config.yaml
hidden_size: 224
positions: "rope"
init_std_o: 0.00493
init_std_up: 0.0251
lr_head: 0.0109
warmup_steps: 200
max_steps: 4499
Below are experts of layer 2 (counted from 0) of a mixture-of-experts language model. Rows are named router (the router's row for the expert), down (a neuron's output weights, with its number) and show model dimensions 32-63. Each number is 128 + 32 x the weight over its row's rms, rounded and kept within 0 to 255. Numbers have three digits each.
After each expert's rows: "comes before" lists some tokens at least twice as common just after its tokens as in all text. This comes from a sample of Wikipedia text that the model never trained on. Tokens count by the router's weight.

# expert 25
router:096145109136121155083136161086096143104125080187141137126120146112143188105099148159131117089104
down0:149111115129122061103070141139133162059084095099207117146050144116106157118143169138090169093159
down1:093136101155118165118142142113141108122129191067093099100094146146090108073134102112101088079126
down2:166138126149130098164110137141202116158157156115061129113146139097084167154076123158113117086134
down3:047175139127140132135117188177194090141086158054095131127109106150060106193133160116149131127195
down4:071159157064125137147109147154096153111171114135109156079156152125126101042153120145187170101086
down5:099135127122062094166131124169106073103139158154101151107200106157203185135184148157110106129113
down6:182137075109085132072189095079107092185177144152129092113112148111155128133200161115100112061154
comes before: ",", ".", " and", " of", " in", " to"

# expert 26
router:140134170129094166150148121124174132094111145113145075133163137039147146130180146094170204174191
down0:133111136144118152172119161187124137127071115105194083043121168185165128157144106125095147106117
down1:103140125167166095131164102096096115154163140113122119167158126128136110094100174087134140142125
down2:121093143105126153125085184123111180065129139141141168081163140148145078112148113085115110173104
down3:153083159108182115106139124129116135172122112098103163083143155069116157096112106157156174131146
down4:163129102166102106102123143145134175116157182102206160152143122192153138100086066075112107081095
down5:145120146179141159158097167109116098117154119162080114157142144130103106126125137080140151124148
down6:116066141114114119121134091123114195127175128137126166126099160170038109197126140137128128195168
comes before: "\n", " The", " In", " He", " It", " and"

# expert 13
router:083145133157170143158151132086132127146114146120157115116128112098158108163103163166143153154138
down0:191144114164125128139165157134103096136114118168126116155106102078097164153159168153167163156130
down1:112141117119111120086098103117186143170131100171127121105177188189210168092127161095104143086184
down2:164120146070158146121116094090114126117094095099148091105137132107146141110126136139054152118180
down3:096191179107119139141101149117085159162086164175132187167146141158163176060149139101136125155114
down4:117147147185136138110093123093124127143129108121143124071156100119104126108145108121091120128089
down5:101093078115124114140085129145055177108175144143169177168160120124129121195146192130179135111120
down6:147170090168150185115083076120100121172214132133123101119142133075109120133102103122120145110151
comes before: " to", " in", " by", " on", " as", " for"

# expert 0
router:092129102133125121163199119110098099108118115069105042115155228091155178164099129106097117161226
down0:145051127190149103129144145142088102137115128153086165183153136119104100098103185072085126120129
down1:130147150118149116120145137168088126107095113098126102183193113118150125146127103148114092141187
down2:167102055156226065177164114127124059165160133134153106131161121166164183180108120118148096072126
down3:089154144129138042138083154135114138172107138124125101053149025125083155158139205186093111107118
down4:115147113157155125097103130106185119087134128126081140090167129133186132128068161137095112124126
down5:139194119126157109146154067121154163111140105204101190060113090114094110197163166124134138137139
down6:110154152153139172144189152102142122121126166145187100103143118108107094104128123123090127156091
comes before: " ", "\n", " 1", " 0", " 2", " 3"

# expert 31
router:144085159158094116098158114125194153113103137142142145136160109128120058075112161063105188069212
down0:100193185162063152153147102162123106155157176133111092058122049179125088193149055103137102127131
down1:150144125120135095155088107115193140125105104100105136131209099104212098095151130133092076156118
down2:146146157131136121184166165152143133063057082116075091118134120125157078142155059122155116128127
down3:103082145160170170155143135093176122168156115065115119129168170100068156139116116143114093091114
down4:136094114115133163164142091148101153126157143123094097114191064174137137137051114119090102132145
down5:119128102085106128154143098175144153091080082113056105080115142079174100138135162115147117159136
down6:104161090109182184180114118117106156132143089152103068142127155121128176069149111104081114182142
comes before: " and", " the", " which", " but", " he", "000"

# expert 30
router:165167102078075129107082105118089181099165123174145166168108100177097165090129110134116092150084
down0:133135155160056133127157117131106146127049190130141144031144124139112204164153149105132105097128
down1:089166108099224122110155152144146121099153105102128141162126171137158147148102124207117122089133
down2:106080160140088152074112115179091099113117113108119184117056147158102132120165159131150123195140
down3:118141167103112107130190173124144127119096166185135135113177130124108143126183129186077098145038
down4:121137093149136141140113137110107167070146158130141135153107120149138172125202118086089181127121
down5:125146128141172172144121155136134127135139121144160120106157104052111062185092082056146097134194
down6:099120144121124114141115186154186122151124114145166146151148190143134151101147137114097120149055
comes before: " |", "–", ")", ";", "N", "V"

# expert 20
router:105130113139154155166069141095116129178155086116101168134088147080104136089134131158107158134100
down0:116151077152118121166107116165134133143110123126088137161069150166100116112129172174121163106110
down1:138116168189183102135122130136160162120117084121111091104158110113141150184151132130122104098150
down2:122118099114096132197125135122144183131043151120158107103118117175145116096094127171150118112136
down3:111154206104149148167141143188170121129177070177159123130145049113164138113190147126154108176141
down4:081143116137163147091094125144114118094194123099127131152103141119169164173065127145151102058105
down5:173093164100171135124149048154127143159077097135110078100090123153152157110096133115122090139131
down6:106111192181101073130137074143156200144113110085156112132148141129092167162066075146119190140197
comes before: " |", ")", ";", " (", "O", " League"

# expert 14
router:039148144177212098082130137089137133151102115120172123120088129069149116129114170182121172172152
down0:113143161136094138163200104185124085174158157047096155111197091119143135075068127097152108108114
down1:166121086103037079126087130152117163156114120179155143131163171185178122116164160161093134103137
down2:173140128133154096113115181109155158125130122096092157101128211149116127104142127177130113141181
down3:122118072159115168151162124098133178131136190080147119172099120110130089128160115116100030154121
down4:127142064160108089111087177108116125127105155180134128155125100142153083149112045138144150099166
down5:124147218105139095126189129130162095113147129127101097160146101157112132138080121151087077116122
down6:138122158146145113082063182089092162129144122124123079139162174114172119099094155092097158106149
comes before: " of", ",", ".", " and", " in", " for"

# expert 3
router:169114157156100110149124112140132077114138141146091135084120147145127106169100188104087145100100
down0:124067119075078091102141070124191209138087123079153129080107063145171113180094137106155128175077
down1:135109102113107136093176170104136071135141110090134064162145133135165107134164128072175159098119
down2:168120161099168156116140159109143111098156109175170148117166178057131100096138159130156121139123
down3:147185126119099160175131181158105050139167060123063144138132158088080183130116110139152099086103
down4:146140128104071169132075144093117111137112154194137150086140085152114118118140136064143080157116
down5:113136089156122131127137095167164151110145110110091063105131166111179107157110167116156097118135
down6:126119148158145148091145144091119108199135111183133159141134084048157064073168141161179133164134
comes before: "\n", "See", "S", "born", "C", "P"

# expert 6
router:166150096200145077115164146157159124155082128127137128126132143147156162097126102134165143110107
down0:179108096109076091079163087154154158088139071087126096081126160125116148089099135161141172170146
down1:115139110138149090118122151150180133170164085134164141090106093112119162155155190159064109116118
down2:083137154118144080137176141185165111101143090165174124059121120153159124144132111114129076166089
down3:150066125118100079107111108107129153098094130179080138107156073119137045154093059099142198121146
down4:124089094137196177152125084153158135189109130155120144196114172177101118082138150146133103051096
down5:125133083119176151179178135108092179112173127151125126098154113142181125032195141094122122109103
down6:106114128196152110099124120132154104130086120122166121074118065120112128110056162111114159097084
comes before: " the", " a", " his", " their", " its", " an"

# expert 21
router:157072183116122145073182114162087063129150105168135164072104176131097091160180102174148174134089
down0:148123072085167133159163126135129143162175149156149108117134120168158084119195149097135129132213
down1:143107123130145080097169137054165143122113098121184157116161154069149112152120174097131149085118
down2:105145128046127162131163152117106142155148215114130123138106152060189117147121174098216161119091
down3:115150118178057135150160138159185128097027163157079090118142120206139128167075081111152155145105
down4:115144118125158160106122119172139158143107101151183145122166122168127138138105148115108138110180
down5:074156140146111128115128121155182125133146121096144121125142139116102156122139114030126092086125
down6:131063135149126078127110158113093125146115159117083108175127091180109198139144151148134138121073
comes before: "|", "-", "\n", "==", "The", "==="

# expert 10
router:099160109174077160135151110083070154090158159123097154049117134096096142175097112111171097160136
down0:143124080082077156119157135178108101174169120113159114140150119165128099139124112143104101113139
down1:172125146136179098122149236139073117084124136159116105112107085114114156132108094092132135184149
down2:148133134167131089070153138200145134097070148142103139146140131150081112144124146109097102088118
down3:147112122085056123094110150091047105096136130088111126145131122088109128134183127139111099118113
down4:097160121129097154123175054090105115111162158149123160216069162157136060102152084151107144083158
down5:126136092081090120124097145131150148129058105177120076166150118064134160121133118096105120093153
down6:137114114152108106107131071105141167142122213117108115112162063126097117142134105122140162155127
comes before: "\n", " ", " 0", " 1", " 2", " 3"

# expert 23
router:100089099146180118194071091053142125116159088152167105123102147139105115102119166149103200123114
down0:109146153138160099135121085150112096103132136043085167162124123096139130122074108144191097193116
down1:127123130116143187136076151117121140086130083170131127139116180092157169149127064113143103135180
down2:136111131129145029093158155092109100086153127186198132139116141060112112129154159156133126151109
down3:156189168208133141135068165070108183073078122126137110124139130129154154100174156157147123076118
down4:150160123074129164136083179211132098191172138104127193145140135071076093047129074117157132116130
down5:144206114210123115089086118105175094115121161103097122148169104129151127098102079152134082068130
down6:125149150123137090163102083123167122141126116145161189130183078208191115092150109126163147161133
comes before: " |", " of", ":", ";", "'s", "s"

# expert 5
router:172164098075076123107093111123089183091163129173143168171110100176092162095127117131119085147089
down0:144121102174121161120179115130136151156175141154164094135119139158146125154151115135108108216161
down1:114160135130113068118063111147191159135117177120152143112118087065129115170168119184071210132143
down2:156106104078125117075127175193131094090212098117158154174053173131077136128133179157105155158107
down3:136147088099152159106157125125163173096121137147114104167174194097128173146087112138135121082105
down4:171093165103150107173153086138160137185160127149149090172150100119141083136146148096149058144165
down5:155127081167191115140168138122120140187147140157161111102112152142135165173122112087107168083193
down6:138183086124068123150072099087174155133136159123106100110132142137108155116149084148118139131124
comes before: " |", ";", ".", "%", "′", "2"

# expert 17
router:103155121117121112082102129057140099122144130120097132125121095149127167082177152129126095082073
down0:142152192142082118066187162102187135162089092154130142171138121144082106068153165130126133147173
down1:150076114149095088151117107101159160066136099141184160147045192126151088074127136134166142094130
down2:163124186076079134179086094099080150133160181133132121088112131120091118134121112088151124143112
down3:095157118143112151093117014103176147151121109147117090108162144134150174130140132166071181082153
down4:070133096108153163121185130060151139088140098183154111101151122130103138090160137146078133111094
down5:143132113111078114095150125128175074154085172120092033101120196175098153096097096101174074212081
down6:108135094169119064153123139095129129106105102074139085136111105145072105102148121113115102107134
comes before: "0", "1", "2", "3", "6", "5"

# expert 2
router:163135068106102141100064135100086155109154086175124149141110126172128186088122104151109105125091
down0:119118147121122069139133174130133126097135080131100130169106167140119134092210149107132093118142
down1:121180132135055109159102153149206094153117116074186132127134112116083168051113132139152143140143
down2:141138140135123040121167111169150132121145125131131081170125173122136120091145070118093132116080
down3:066156127049114127085131121121097177171081121143182111183135157045130129130068110127109116106151
down4:099120106130135101116198092109113161126170119131179154146156119075117101174095111084149105087086
down5:121119107155114133124093093088076077167062123132174093052102109147122166137124118117182122120165
down6:152131144156117177175128099141147103190119134185060130152069149170143143128143076108154101096179
comes before: " |", ")", " (", "–", "°", "),"

# expert 11
router:139102113140123132139086148122082091168118113183130128117152092092091139113134140121071114131125
down0:096092164100142077151133190117106147146069133110215135096129171146092103130101096121158131169097
down1:097050120075105164126116067123100117162132058157134187152115119133128107080134137106149115160097
down2:175116108141190121101106146117193165123125130147077169130104144134036139137148101113143102140152
down3:171099120098084155195091100123147117146077131131143153143111147140081089171149122024011091102112
down4:133148146041096148140146143123164149168135143155110162145089123120141104155137161120112162091115
down5:131071159120152118121153146111082062149102140131113092188141034097123168112108108099113165044125
down6:126179113115111187133091094132138181121157059108058114153131081147138147134121118088177114102128
comes before: " |", ":", " (", "a", " by", "\""

# expert 16
router:144134127120108160083161129117148150191132166165139179125135093159124122114142125122163167062114
down0:137114184129120133093160181087114106130174162103123112089143110130126143106122126125137162131102
down1:116126085153108159164130153165117157120153132130090169115120138131163162051103093106080149080062
down2:095166130102208163116109166129147148140125144161096125131174107114163080149106087079073061178094
down3:164142103114148151129109021126112111110123125142110112114155126130145115093151173130139176149098
down4:138080183121129097129211127178149100096133161190074180166123157131114118118185154099127112091101
down5:078159136124087141078183079101136166112149150148111168198156173105128213117115092072144128139122
down6:057155074116183177133080107121114102088106118153104140067081141159155124189088182121130057131112
comes before: " the", " a", " other", " his", " was", " an"